Weights of a small mixture-of-experts language model, trained from scratch on English Wikipedia: 3256 steps.
Below are experts of layer 7 (counted from 0) of a mixture-of-experts language model. Rows are named router (the router's row for the expert), down (a neuron's output weights, with its number) and show model dimensions 240-319. Each number is 128 + 24 x the weight over its row's rms, rounded and kept within 0 to 255.
Before each expert's rows: "raises" lists some tokens whose logits its average output raises strongly, later layers aside. This comes from a sample of Wikipedia text that the model never trained on.

# expert 18
raises: ", ", "er ", "-", ". ", "ed "
router [117 123  94 116 139 124 104  97  94 163 152 168 120 115 133 142 165 129 135 154 135  95 121  84 105 114  94 158 109 123 160 145 124 123 160 124 142 131 127 128 172 121 116 124 202 131  88 111  98 141 125 123 110 146 135 148 127 134 128 154  96 135 143 157 149 102 173 177 111 122 100 147 126 142 122 149 164 143 116 105]
down0 [121 117 141 101 145 124 154 153 113 119 124  91 103 105 106 130 143 136  83 111  90 107 129 115 165 154 122 162 155 105 142 129 127 118 154 157 186 182 165 119 134  93 126  92 140 135 129 136 131 127 162 176 121 120 156 114 121 141 145 127 138 133 147 119 161 146 113 120 147 150 136 113  98 134 132 132 130 126 100 149]
down1 [139 168 166 130 158 134 169 134 138  97 147 107 130 145 116 107 130 109 171 166 141 116 153 155 123 106 137 145 143  94 112 118 128 140 150 138 141 123  88 164 107 155 145 116 135  77 137  90 115 129 117  95 113 100 121  73 119 156 125 140 139 137  94 114 146  86 123 120 106 172 145 146 165 130 105 119 140 143 132  68]
down2 [163 170 171 103 113 162 140 149 199 106 120 100 151 117 118 125  71 139 145 115 120  80  97 158 105 152 165 150 156 112 160 123 159 133 110 165 120 108 140 128 112 146 121 123 127 171 106 125  92  80 118 134 165 128 128 149 120 127 162 181 133  65  98 137 130 146 103 103 136 112 110 157 115 156 138 152  98 110 158 139]
down3 [130 139 119 150 130 176 129 164 146 124 143 156 141 137 118 111 159 149 133 134 130 126 115  90 131 100 149 149  96  68 131 142 101 159 144 125 163 104 130 142 110 106  81 135 131  83 107 137 145  88 103  79 122 157 142 122 155 111 154 124 139 142 150 165  95  90 175 132 143 148  74 107 123 135 118  78 135 162 129 107]
down4 [169 105 132 100 156 114 154 121 183 139 113 126 189 102 130 146 162 120  95 119 107 145 108 156 111 126 106 152 153 116 103 137 136 186 149 105 178 127  91 121 101  94 140 103 137 107 125 123 150 111 141 122 130 120 139 168 174 119 118 151 117 132 102 130 114 133 139 161 131 115 120 140 138  86 121 109 144 149  76 103]
down5 [131 158 125 138 131 125 112 127 155 132 154 142 161 152 141 109 125 124 132 130 113 105 112 175 125 129 122 161 148 170 123 110 154 143 132 119 122 152 130 143 181 184 130 133 164 155 157 114 125 138 156 128 128 152 153 113 127 165 100 133 133 150 149  72  89 133  77 174 123  91 104 137 119 145 112 152  96 106 148 143]
down6 [152 110 160 138 113 136 151 115 107 109 125 145 135 107 142 108 182 139 118 154 151 143 146 138 173 127 107 128 107 117  87  87 123 114 103 134  91 126 112  98 128 122 128  48 164 121 127 102  80 130 152 127 123 114 136 165 150 116 118  71 109 153 123 152 132  54  99 168 145 152 138 101 105 140 112  95 123 119  94 161]
down7 [107 129 148 141 128 167 106 105 132 128 124 118 148 135 131  70 150 157 146 116 125 147 186 140 122 104 122 125 101 180 114 118 131 128 119 155  92 156 110 137 128 140 171 139 132  84 112 112 115 128  83 119 131 129 113 150 144 108 125 102 149 152 159 116 134 131 135 126 154 146 105 110 101 121 133 130 117 107 127 155]
down8 [163 132 109 134 106  86 104 143 129 106 154 107  97 123 121 107 164 105 153 130  93 162  96 135 141 147 101 146 112 139 133 127 149 117  99 139 162 120 227  79 133 112  95 146  96 147 135 147  94 108 108 113 122 129 139 134 122 118  95 149 127 177 131 122  86 127 119 152 127 129  98 161 134 123  85  96 111 113 102 103]
down9 [158  93 126 120 141 129  93 177 134  98 112 134 102 139 159 108 149 160 133  91  83 121 128 108 162 128 133 144 121 147 132 128 107  89 136 102 148 121 144 133 109 134 139 166 109 136 108 120 108 166 143  94 157 113 119  87 134 127  92 125 113  90 155 114 118 138 130  88 208 150  86 125 143 139 104 164  90 107  91 137]
down10 [109  82 153 101 146 102 175 116 170 152  86  93  99 156  71 122 154 137 145 161 187 155 146 127 103  79 113 107 110  97 164 117 113  91 156  99 123 122  92 159 100 141 107 102 150 143 134 149 137 121 109 135 150 140 156 127 127 116 160 118 133  65 146 135  91 165 104 120 109 144 114 127 124 150 135 113 159 120  97 104]

# expert 23
raises: "- ", "The ", "Other ", "In ", "With ", "There "
router [131 124 143 123  93 123 131 108 131 111 127 146  98 109 134 126 141  84 123 143 115 107 143 169 120 114 114 194 146 143 181 131 148 112 147 131 140 141 131 117 102 123 119 161 137 103 115  78 170 163 148 150  85 138  87 108 110 161 109 162 138 132 149 123 116 125 176  95  94 143 154 167 115  82 141 121 145 139 161 109]
down0 [148 134 116 154 135 174 103 105 148 113 132  81 105 146 144 137  88 117 120 112 116 149 126 128 120  94 119  94 149  92 139 126 212 117  78 151 100 126  95  96 129 115  96 127  77 138 132 148 140 128 120  97 121 152 119 150  59 146 116 115 166 147 111 129 160 132 134 113  85 110 130 127 118  59 143 103 160 143 139 108]
down1 [120 137 130 114 111 122 176 130 179 154 144 154 172 165 144  76 138  82 124 146 144 140 128 142  85 115 147 100 127 164 155 125 106 166 112 126 155 126 145  87 159 114 112 137 131 123  96  93 123 100 186 124 118  99 150 168 132 131 132 144 123 163 124 131 151 164 120 177 121 115 112 121 101 112 102 151 111 139 143 102]
down2 [100 140 147 166 147 115 169 129 168 112 116  94 104 114 116 100 107 132 126 183 149 107 116 136 118 198 127 117 114  91  64 111 152 135 171 119 132 132 124 117 137 139  93 124 124 159 115 100 108 107 116  78 117 157 137  81  88 148 158 112 157  96 123 155 104 129 111 135 106 113 179 120 110 147 133 141 122 115  82 123]
down3 [126 117 130  96 104 133 151 159 113 154 160 110 110 110 156 107 132 148 136  90 116  99 109 134 131 111 144 157 133 138 147 129 142 169 131 125 135 112 102  95 133 144 121 177 101  90 152 121  96 146 136 119 116 159 124 158 156 159 143 100 143 138 109 129 115 128 123 146 181 119 154 106 119 105 149 105  66 122 149 136]
down4 [126 137 176 133 134  85 132 143 123  59 136 114 138 150  92 117 216 129 124 136 152 134 142 130 135 150 145 115 145  91 128 165  83 129 144 153  97  88 152 125 116 122 135 121 130 151 114 120 143 130 141 130 157 129  92 118  96 190  71 146 111 131 126  96 128 122 147 127 112 109 135 113 179 119 141 130 166 141 143 136]
down5 [145 123 144 115 131 122  89 133  94 163 117 173 129 126 180 119 133 101 108 156 148  99 160 130 136 114 125 156 173 147 141 196  93 124 144 128 135  84 140 134 118 170 115 135 127 172 109  81 117 108 158 148 120 140 130  95 139 123 125 161 141 123 144  67 110 167 110 118 135 155 147 135 145 108 123 126 128  84 155 138]
down6 [116 100 157 158 162 138 129 178 144 135 119 159 105 133 117 149 119 127 150 133 185 132 126 146 152 169 103 126  97 125 103 145  80  98 124 152 134 114 124 120 120 126 157 100 137 123 123 144  89 123 140 124 151 180 164 130 137 116 126  86 116 145 121 144 167 139 117 111 129  99 115 124 117 125 118 131 155 143  72 125]
down7 [113 158 120 101 106 115 134 123 150 110 132  86 144 112 170 115 127 145 104 127 139 166 190  92 147 180  94 135 119 196 154 133 132 131 145 138 144 116 105 136 129 104  83 128 167 132 139 127 144 152 110 155 139 149 145 139 147 140 140 147 132 153 159 109 116 144 107 156 118 130 151 152 176 139 131 130 109  99 156 104]
down8 [138 133  95  88 151 124 102 166 102  96 131 128 121 110  98 116 130  77 169 117 171  91  89 161 155 127 117 112 129 113 131 163 115 132 112 155 116 130 108 135 115 142 126  94 130 106 129 133 167 154 117 165 117 140 140 116 130 129 123 133 125 156 138 163 136 111 119  91 141 106 169 130  99  91  83 173 122 134 120 175]
down9 [107  95 185 152  81 124 133 104 140 123  93 139  97 148  96 106 109 135 157 154 118 160 140 111 111 143 117 128 175 122 135 160 127 142 170 116 164 133 100 127 154 140 133 157 128 146 122 120 112 101 150 141 102 128 123 127 140 116 106 108 125 177  96 166 136  93 135 119 174 106  95 113 158 169 123 129  94 116 130 120]
down10 [151 123 145  99 174 173 158 152 105 109 177 115 151 164 110 142 161 141  90 114  92 145  97  92 137 115 141 132 126 141 162 128 102 126  87 122 125 128 138 103  89 180 133 105 110 128  93 151 118 119 120 177 146 114 119 180 120 158 141  85 132 120 122 111 105 143 141 116 138 114 130 114 133 103 133 105 111 125 139 124]

# expert 13
raises: ".", ", ", "; ", "-", ". ", "==="
router [103  97 143 131 144 181 109  95 117 111 127 120  90 205 112 167 117 130 118 100 138  89 100 136 112 154 138 169  89 137 160 126 109 131 109 133  96 162 171 103 104 161 111  92 137 151 112 135 120 122 101 178 129 156 119 119  91 140 119 129 118  87 150  91 134 109 165 119 117 128 123 162 153  88 133 143 111 117 116 136]
down0 [116 122 110 164 140 141 105 111 146 139 111 162 119  86 179  81 118 142 129 178 170 137 162  99 123  76 108 130 141  91 127 126  93 148 156 107 121 144 120 136 148 124 124 137  98 145  83 123 119 157 129 113 123 116 154 129 108 146 146 145 135 140 124 120 143 137 114 140 166  94  76  59 143  93 158 140 134 157 103 127]
down1 [149 134 133 131 108 133 158 136 146 136 138 133  96 123 136 136 140  98 131 130 110 121 128  75 120  94 156 141 114 159 159 138  84 116 119 129  94 104 158  72 163 141 171 112 145 110 118 132 140 141 114 120 126 121  98 106 146 172 146 124 110 113 106 108 165  77 110 174 153 130  98 158 112 149 130 141 137 149  85 131]
down2 [113  87 149 130 128 153  99 141 102 107 102 109 123 130 123  95  83 116  78 154 114 183 120 137 115 143 161 111 131 116 149 149  90 112 136 108 117 130 164 136 102 138 124 112 157 101 124  91 136 119 141 147 103 157 138 115 129 115 112  95  97 132 161 128 159 172 138 106 126 132 150 126 115  94 111 122 109 146 131  93]
down3 [149 133  99 119 170 136 127 158 103 124 122 115 131 130 181 141 145 135  98 157 109 172 107  79 121 179 152 112 144  91  95 134 133  99 119 134 112 130 137 115 143 105 108 109 106 116  96 118 135 105 140 131 155 122 132 113 127  98 117 121 164 182  99 129 127 159  90 136 160 125 110 103 105 151  86 121 106 121 149 116]
down4 [127 129  68 107 141 115 133 135 115 115 126 137 139 115 103 159 131 135 128 116 161 111 117 119 115 134 145  82 111 129  87 104 123 105 120 163 111 105 165 106 154 146  79 119 129 121 160 159 100 115 133  63 135 115 119 132 123 127  89 116 147 179 123 123  86 122 124 113  98 111  95 184 134  83  83 106 136 153 153 102]
down5 [159  93  74 159 108 169 129 164 133 142  88 116  98 106 129 101 139 107 150 139  89 133 125 115 117 127 128 144 123 153  61 130 108 142 145 156 130  95 170  98 182 162 123 130 130 132 122 124 157  59  84 107 110 111 137 119 108 131 100 123 147 150 127 134 107 142 160 137 111 122 125 103  95 118 132 148 106 145  92  82]
down6 [103  85 122 111 148 134 108  82 136 123 168 176 140  94 127 148 137 109 110 130 130 162 116 104 144  97 145 148 111 118  95 105 139 133 112 137 113  66 107 109 124 121 171 179 129 113 126  99 141 124 124  90  81 110  75  89 124 131 142 165  90 165 164 169  99 135 127 173 126 114 115 129  97 134 113 108 139 114 140  91]
down7 [161 154 137 115 158 175 131 101 110  77 116 144 135 139 126  99 135 130  98  96 148 143 133 125 110 155  92 114 105 120 113 125  82  89 117 141 152 111 119 141 116 151 150 152 126 136 128 108 147 114 107 116 107 134 120 150 143 123 162 147 129 121 118 116 178 130 123 165 105 173 110 146 121 113 143 130 125 124  67 145]
down8 [135 122  92 176 118 122 121  99 146 112 126 139  80 140 119 153 149 102 168 160 113 114  93 123 125 124 118  81  95  94  76 152 126 128 166 111 129 166 139 126 146 129 139 118 133 165 104 122  98  86 145 112 121 117 134 129 128  87 113 100 104 141 115 131 124 124 117 125 131 188 144 148 151 123  86  85  96 153 139 129]
down9 [141 144 167 122  90 123 145 145 150 143 133 147 149 164  98  86  94 182 157 132 158 129 143 160 144  95 118 135 155 135 130 144 124 137 125 117 141 142 155  93 139  97 102 147 116 155 121 208 108 185 127 137 159 124 152 156 159 142  95 109 142 149 140 107 133 154 164 102  93 133 165 142 135 142 170 171 136 147 162 110]
down10 [121 160 121 148 141 114 144 138 115 110 151 134 115 133 150 161 157 137  93 148 121 136 124 153 171 141 111  85 102  95 108 139 148 156 135 133 175 148 140 140 160 165 103 136 102 171 111  98 123 108 122 118 115  97 171 127 121 177  97 170 160 139 142 119 123 111 103 115 106 151 120 111 154 141 166 159 126 134 148 126]

# expert 4
raises: ", ", ".", ". ", "-", "\n", "; "
router [134 140 117 122 123 124 171 164 111 123 119 131 168 120  97 134 154 132 135 146 123 115 139 123 143  69 125 127 181 107 147 137 136 133 110  90 109 167 156 146 137  97 137  60 124 112 155 128 112 131 147 140 138 122 123 154 113 126 150  99 138 146 154 142 121  95 143 136 144 132 143 170 100 112 117 110 160  79 136 140]
down0 [128 122 147 140 164 130 104 130 130 127 122 123 150 153 115 155 161 152 138 104  31 154 129 117 132 176 153 162 148 171 149 111 139 103 114 142 121 164 132 168  87 121 150 102  89 148 120 125 140 120 133 132 187 170 133 153 124 152  87 176 102 127 162 134 129 111 104 142  87 100  90 125 111 112 119 101 128 141 129 139]
down1 [102 112 118 125 130 157 101 120 157 116 158 126 163 139 127 162 149 132 149 150 160 120 170 126 119  90  90 105 144 124 129  77 141 114 132 120 124 139 127 168 164 117 124  76 126  79 156 149  97 144  70 116 161 130 139 100 136 122 121 113 108 110 139 125 153 118 119 152 150 170 104 170 148 170 156 104 152 106 111 139]
down2 [106 157 115 124 136 139 151 111 132 117 108 159 175 128 150 114 132  98 111 149 165 108 141 103 150 126 114 144 164  78  86 149  91 108 142 101 165 141 123 128 108 225 101  94 138 118 135 124  86 119 129 107 113 110 128 113 130 156 142 117 120  93 102 145 130 124 147 106 123 139 139 131 146 109 133 126 125 129 161 114]
down3 [135 176 121 134 117 153 153 182 121 124 105 154 103 138 115 115 122 172 100 161  68 118 145 116 117 161 106 131 112 137 139 126 130 153 172  90 139 112  99 136 137 145 143 138 139 151 148 116 126 166 132 148 140 140 138 121 110 137 176 100 120 169 115 127 167 115 154  97 102 136 141  73 157 112 168 131  97 147 126  99]
down4 [150 176 148 128 140 153 143 170 106 107 135 140 141 159 117  97 123 110 129 121 147 146 149 146 148 118 135 120 107 127 137 110 111 112 135 120 120 122 176 126 106 122 106  86 111 158 188 105 135 126 113  94 151 152 105 104  81 142  68 131 130 117  93  69 141 120  90  80 128 129  90 114 116 136 131 118 160 104  90 151]
down5 [122 156 115 156  92 118 136 147 102 131 127 175 135 125 123 115 149 153 128 101 116 114 162 133 101 142 119 132 118 166 148 121 132 191 126 174 139 163 111 192 146  96 116 165 126 163 123 112 140  92 145 113 112 131 104 138 152 114  74 113  88 106 115 115 145 112 111 132 107 115  93 166 109 132  81 140 176 163 139 121]
down6 [107 100  99 135 101 100 116 133 120 119 125 116 115  95 111 103 165 139  95 122 125 143 131 143 179 127 135 113 149  98 136 125 124 162  98  79 101 125 119 107 145  85  90  83 169 163 107  81 132 110 132 208 149  99 110 104 138 132 128 120 191 107 130 164 137  95 171 142 136 109 161 137 135 175 118  93 152 173 158 129]
down7 [125  84  97 112 123 116 124 156 152 118 156 126 140 123 161 102 169 100 146  95 127 121 153 127 109 147 126 125 129 147  98 186 101 111  78 128 132  89 139 143 135 149 110  89 149 100 141 117 126 141 155  94 127 146 131 106 138 116 121  96 159 157 142 108 111 123 132 161 146 156 139 118 151 127 191  90 124 123 110 113]
down8 [122 103 159 169 123 131 109 116  87 163 145 129 118 122 114  98  94 131 157 125 131 105  70 125 150 154 105 134 103 150 141 161  93  94 178 173 125 128 115 146 151 139 165 180 108 124  83 137 122 100 129 168  92 134 165 129 126  90 128 112 138 115 126 123 131 157 103 142 152  85  70 180 119 129 137 178 148 174 127 120]
down9 [144  66 115 124 157 136 136 151 151 100 126 112 129 116 140 106 139 133 153 125 128 103 103 163  81  94 137 134 111 145 128 106 106 124 149 136 132 114 128 119 126 138  97 116 116 109 116 158  86 115 132 109 116 172 137 132 103 154 151 114 112  98 141 143 138  85 138 159 128 158 191 135 162 112 119 157 150 170 191 171]
down10 [127 140 115 152 139 136 109 108 132 134 131 129 116 123 130 106 132 102 105 115 146 140 103 136 130 152 115  80 142 100 167 170 106 111 140 158 115 108 111  78 127 155 122 157 129 145  85 102 138 142 114 136 174 114  87 145 101 105 129 149 116 161 137 115 121 170 126 146 119 139 105 146 113 142 149 146 119 145 145 113]

# expert 11
raises: "\n\n", "\n", ", ", ". ", "; ", "-"
router [130 124 117 131 139 112 110 137 108  83 160 125 159 149 123 157 152 102 128 171 173 126  80 127 121 129 142 162 131 152 141 184 100 139 138 124 127 118 171 148 149 140 149 152 144 164 135 123 124 145 135 163 124 127  91 162 138 103 122 123 148  90 117 137 130 138 155 160 137 130 150 121 108 133 143 126 153  99 178 140]
down0 [152 171 110 102 159 145 145  90 136 140 135 125 146 117 110 108 147 124 134 152 117 117 127 114 173 130 112 145 125 123 142 146 104 131  63 184 108  88 167 101 134 107 112 147 151 119  92 129 129 164 127 118 151 143  87 137 124  59 128 141 137 159 112 104 105  88  99 111 101 101 142 126 146 161 148 140 112 112 132 124]
down1 [103 122 148 102 148 147 172 128 125 117  98 136 169 127 103 121 118 109  99 126 103 150 170 149 149 150 120 130 133 130 167  99 177  91 105 112 128 176 122 132 147 121 124 126 156 103 102 167 136 120 153 103 123 123 155 131  89 154 118 143 123 122 165 192 136 161 158 105 111 146 141 146 149 149 103 158 161 116 127 112]
down2 [150 129 133  72  92 131 123 129 132 137 119 119 144 135 175 153  84 130 149 126 120 142 127 137 164 151 177 153 110 135 102 137 105 102 146 133 143 139 111 146 119 131 163 111 109 130 126 145 150 107 119 135 167 125 117 152  93 140 132 157 148 118 169  91  60 104 144 135 118 132 148 111 119 127 104 114 127  97 107 133]
down3 [112 126 114 123 132 123 129 141 110 103 129 133 144  89 111 123 119 102 135 132 102 115 117 150 163 129 127 113 121 113 109 125 141 116 103 178 127 148 106 147  93 115 103 173 104 123 112 155 103 146  84 127 169 147 128 123 132 146 104  45 109 119 120 119  90 143 122 127 131 140 131 133 158 144 101 142 156 165 138 111]
down4 [126 118 147 115 141 130 124  77 131 128 161 116 165 121 101 114 170 130 146 135 120 122  70 135 117 124 116 132 139 130 128  94 166 144 147 157 122  98 177  83 119  97 153 128 131 158 118 129  95 140 151 145  87 103 175 103 112 106 130 157 116 117 130  83 107 127 127 110 118 134 112  67 176 130 186 131  89  88 120 120]
down5 [132 110 161 130 120 137 151 144 147 171  99 179 118 118 109 138 132 127 151 149 139  96 123  84 100 156  96 115 122 150 106 121 128  88 165 141 137 107 120 138 119 124 105 142 159 129 139  81 120 146  86  95 122 119 139 124  82 141 139  83 143  89 140 122 118 109 113  96  83 118 154 132 136 122 119 145 143 158  92 101]
down6 [102 156 144 140 124 139 126 127 108  88 149 154  85 110 103 112 155 146 128 114 103 104 147 134 145  85 122 106 126 139 104  89 154 113 141  90 142 118 130 134 125 126 115 140 157 146 140 121 138 160 131 142 163 111 118 117 110 164 151 106 157 153 167 135 138 128 113 101 111  85 139 143 136  94 133 141 104 113 124 140]
down7 [138 132 127 135 117 104 153 155 152 116 140 117 130 146  86 110 122 107 102 138 138  99 169  97 113  96 158 139 113 118 117 109 114 159 155 122 141 149 146 113 125 175 159 122 115 146 131  92 154 137 120  90 129 112 133 158 123 124  93 160 129 161 104 135 108 106 124 118 111 140 133 120 137 123 124 153 152  83 130 147]
down8 [ 92 149 134 148  97 156  96  97 111 146 129 167 118 120  99  46 115 107 113 123 135 125  84 143 152 135 104 163 105  98 110 135 119 163 133 154 142 135 125 123 158 114 142 171  91 136 122 147 163 132 158  74 123 174 116 156 105 135 116 153 155 145 146  92 174 124 132 121  99 144 106 107 112 133 125 113 126 146 153 100]
down9 [163 120 138 127 131 111 115 133 130 151  90 127 126 106 129 123 133 128 117  97 132  96 103 117  77 129 151 169  93 100 113  90 106 144 161 126 101 117 195 137 111 115 110 121 129 143 103 122 118  84  72 131 138 163 112 123 102 149 121 127 115 124 118 128 110 163 114 131 117 122 127 127 149 149 170 131 129 147 141 158]
down10 [122 110 126 118  85 143 156 168 133 103 123 101 172 125 103 125 134 158 103 165 130 129 129 102 162 109 151 105 101  96 168 148  98 127 108 140 138 137 143 108 100 129 153 125 177 132 133 140 111  95 145 171 169 101 147 117 127 130 128 194 109 125 138 120 138 163 152 103 126 160 138 152 101  97 137 150 151 148 164  98]

# expert 3
raises: ", ", "; ", "\n", "r", ": ", "d"
router [ 87 116 122 147 153  89 163 144 131 105 157 133 117 136  94 135 131 130 148 131 103 105 137  96 123 113 110 152 105 147 165 130 120 137 151 105  98 168  99 136 110 114 154  91 132 112 123 137 142 119 107 138 150 135 122 126 110 143 168 163  80 101 154 112 154 164 150 126  75 130 145 140 113 123 119 162 101 142  88  97]
down0 [131 110 161 125 106 143 109 133 119 137 119 191 108 113 118  89  37 160  89 121 173  67 119 128 124  92 130 156  91 114 163 116 109 136 122 122 161 130 138 123 127 156 126 138  99 148 122 162 138 112 121 124 119 158 155 170 127 116 123 137 135 146 155 145 167 156 130 114 141  38 145 118 108 136 148 106 142 184 134  97]
down1 [114 156 172 118 152 147 140 130 133  98 155 133 128 121 118 109 151 117 106 176 120 104 130 134 129 144  91 126 157 152  75 102 121 138  92 130 119 135 121 125 142 169 165 143 136 106 167 177 170 129 124 116 121 135 118 121 120 140 145 106 134  95 156 116 150 131 106 159 174 134 111 113 104 105 137 116 109 131 132 134]
down2 [119 126 117 105 145 134  94 130 137 168 130 138 108 167 126  83 167 122 113 162 143 161 140  77 157 145 170 157 129  87 130 116 153 152 135 146 145 150 129 141 121  83 101 115 133 170 126  82 148 106 172 157 111 163 118 112  94 122 147 159 122 139 110 102  81 112 132 163  99 140 134 114 129 163 130  96 146 189 102 155]
down3 [125 131 125 118 132 169 117 127  95  97 132 128  73 165 129 110 114 109 127 147 106 100 166 115 140 101 152 160 101 147  65 128 140 129 160 138 150 144 118 127 166 126 140 108 159 134 175 124 129 102 154  96 141 128 107 143 144  80 138 153 112 133 138  81 107 125 127 162 150 124 128 136 127 136 150 112 147  86 114 158]
down4 [107 119 112 136 104 147 141 108 125 132 137 127 103 103  96 111 122 130 123 107  94 126 107 139  95 172 124 139 139 112 127 163 143 126  85 141 137 172 143 186 156 117 141 173  86 109 135 132 101  91 139 141 107 132 124 168 112 126 158 107 126 146 149 106 162 115 184 163 128 146 107 185  90  82 128 128 142 120 168 127]
down5 [110 172 129 138 116 145 142 131 118 140 130  77 123 162 146 159 134 114 154 132 159 145 138  82 121 125 170 155  62 122 114 103 133 183 113 119  91 170 116  90 120 115 139 166 129 109 101 145 113 119  93 132 147 180 108 132 109 151 160 133 147 149 143 147 101 142 110 151 149 123 107  95 168 140 127 119 115 154  89 132]
down6 [185 119 123 147 138  85 137 145 162 151 150 168  86 135 103 154 118 137  77 103 170 121 119 117 114 135 111 174 126 146 121  99 145 107 132 140 129 164  80 166 112 115 130 122 118 128 148  93 142 150 134 136 146 149 152 129 131 136 130 133 101 135 118 155 121 148 139 141  68  86 103  92 120  76 157 132  95 148 170 129]
down7 [123 150 118 110 108 115 164 128 115 112 159 115  86 133  78 102 144 149 155 103 139 113 128 109 119  88 147 130 107 139 110 134  94 114 143  96 118  93 156 103 145  90 158 129 138  93 125 158 122  84 108 110 162 133 149 108 125 136 160 134 135 166 147 140 128 112 156 142 137  97  88 141  94 190 117 123 147  96  94  97]
down8 [171 134 150 109 139 115 106 109 143 115 114 147 110 171 151  92 169 115 132 127 141 149 137 125 156 155  94 121 161 147 142 114 171 136 140 186 153 154 136 133 118 158 177 192 124 106 121 132 134 163 140  88 150 127 131 111 127 141 148 119 117 132 192 101 123 141 117 129 177 139 127 108 136 152 120 134  63 115 148 125]
down9 [162 174 129 140 144 112 117  98 157 139 123 154 117 138 120 164  76 135 155 120 134 120 142 126 154 109  94 128 163 141 130 125 121 144 151 151 115 110 112 194 150 167 172 114 161 172  58 157 137  88 132 120 122 121 102 157 108 139 150 117 123  96 124 147 112 136 128 115 145 113 115 114 116 165 123 135 171 117 104 148]
down10 [113 136  97 120 130 132 125 140 120 159 126 171  96 153 124 130 139 139 144  98 116 149 137 136 126 118 135 129 135  86 172 116 166 112  99 111 132 142 156 103 145 130 136 128 125  84 117 129 137 123 115 131 116 151 156  87 134 140 150 151  87 108 113 119 162  55 160 116 152 115 137 116 126 141  87 135 135 141 114 104]

# expert 17
raises: "of ", "in ", "and ", "for ", "on ", "with "
router [121 158 117 168 108 135  99  97 115 121 164 123 149 139 120  99 104 148 143 116 127 160 121 152 155 181 104 116 144 148 133  77 155 109 114 111 152 146 153 163 125 101 153 100 152 154 140 113 149 137 128 154 118 101 119 143 120 171 139 178 114 169 128  79 120 114 108 101 155  76 130 127 129 132 136 130 147  96 107 121]
down0 [169  92  88 121 114 117 144 143 124 154  65 147 167 124 162 155 167 145 144 115 135 122 119 111 116 126 137 123  93 151 134 157 140 159 127 162 110 130 117  98 112 129 153 149 101 112 117 162 159  96 127 138 137 122 164 176 114 123 131 128 155 120 157 115  95 112 104 137  72 142 146 115 149 136 107 161 109 169 108  93]
down1 [113 122 102 117 107 115 154 178 137 111 129  65 164  87 113 112 143 126 163 135 128 143 118 111 119 103 147 121 129 117 127 123 109 157 159 119 102 128  94 100 143 101 142 149 121 126 151 159 136  88 110 129 135 145 154 103 143 146  99 152 154 123 139 158 100 111 153 138 123 133 108 160 123 117 104 137 119 114 148 110]
down2 [109  95 144 163 106 123 182  96  97 115 140 138 122 145 149 161 105 135 132  74 167 124  95  96 121  72  99 180 151 144 148 113 111  97 150 202 132 135 138 135 165 152 124  95 155 122 138 152 119 148 112 150 109 166 133  80 128 154 123 125 102 155 135 184 132 165 124 150 112 118 123 116 132 141  99 129 160  82 135 142]
down3 [111  94 153 153 129  92 152 153 183 109  61 114  90 122 106 111  74 127 127 120 162 146 138 114 130 102 142 167 125 109 153 124 101 147 112 146 117 104 128 160 141 125 124 178 165  71 145 125  76 109  90 124 132 131  86 151 147 160 124 102 160 101 137 132 131 115 147 117 104 163 114 121 149 132 128 127 157 101 102 136]
down4 [127 176 150 145 126 149  86 118 102  98 142 124 155 182  99 121 109 132 119  90 128 131 128 130 106  83 174 182 110 116 110 103 145 138 202 138 126 147 133 145 142 101 136 145 136 106 113 113 116 125  98 170 149 103 140 109 103 121 114 141 123 160 123 151 157 150 175 130 153  87 151 135 150 155 162 121 136  82 137  98]
down5 [147  91 101 120 136  87 183  97  83 124 135 122 149 134 117 130  99 167 149 110 119 152  78 125 159 125 162 173 165 161 148 124 155 111  95 120 135 173 141 112 164 142 176 115 105 100 125 135 185 174 139 126 104 141 152 104  99 121  87 153 118 137 142 133 104 155 126 148  91 150 115 118 147 101 109 145 133 121 104  84]
down6 [157  87 112 102 105 122 134  93 155 114 163 148 175 136 103 115 149 161 117 149 166 117 130 127 127 125 148 134 146  87 151 138 137 138 117 155 167 134 121 136 152 105 184 150  89 141 188 124  90 160 137 129 106 130 123  69 142 144  71 169 156 110 102 124 149 127 207 108  96 143 154 119 133 162 139 186 126 154 122 116]
down7 [108 141 143 116 116  94 126 138 147 122  97 164 166 133 119 141 151  93  96  99 173  96 126 151 150 137 127 127 129 118 136 121 133 132 140  91 108  83 150 100 140 107 112  80  94 139 124 129 164 127 157 114 128 109 173 100 141 141 123 119  87 140 113 125 159 103 132 119 139  94  94 158 148 120 124 135 157 130 135 135]
down8 [ 94 142 146 128 122 133 103 167 146 111 126  95 105 143 135 125 163 149 131 127  99 132 118 128 111  66 101 106 128 130 113 133 119 100 113 148 104 119 134 173 142 132 136 135 160 132 107 150 132 103 125 175 116 164 128 143 116 174 124 131 138 131 103 113 162  94 129 128 147 153 114  94 147 165  77 108 147 122 120 133]
down9 [146 121 131 128 115 131 120 117 163 132 115 128 120 141 142 157 158 132  85 108 133 152 135 136  94 105 124 120 131 115 147  92 125 147 146  91 111  77 127 167 117 126 159  81 111 107 118 167 156 105 129 154 114 140  90  86 135 168  96 168 157 116 107 129 168  97  62  95 109 139  72 148 126 125 105 124 153 163 120 125]
down10 [122 121 171 116 133 124 134 134 139 151 147 155 129 118 123 135  70 127 127 108 144  95  94 118  91 135  80 110 114 173 114 128 164 117 126 140 131 130 152 130  84 151 111 171 170 110 146 129 124 112 123 145 126 128 116  90 158 126 113 117 146 110  82 158 128 129  93 111 100 123 125 131 135 145 127 208 116 154 144  90]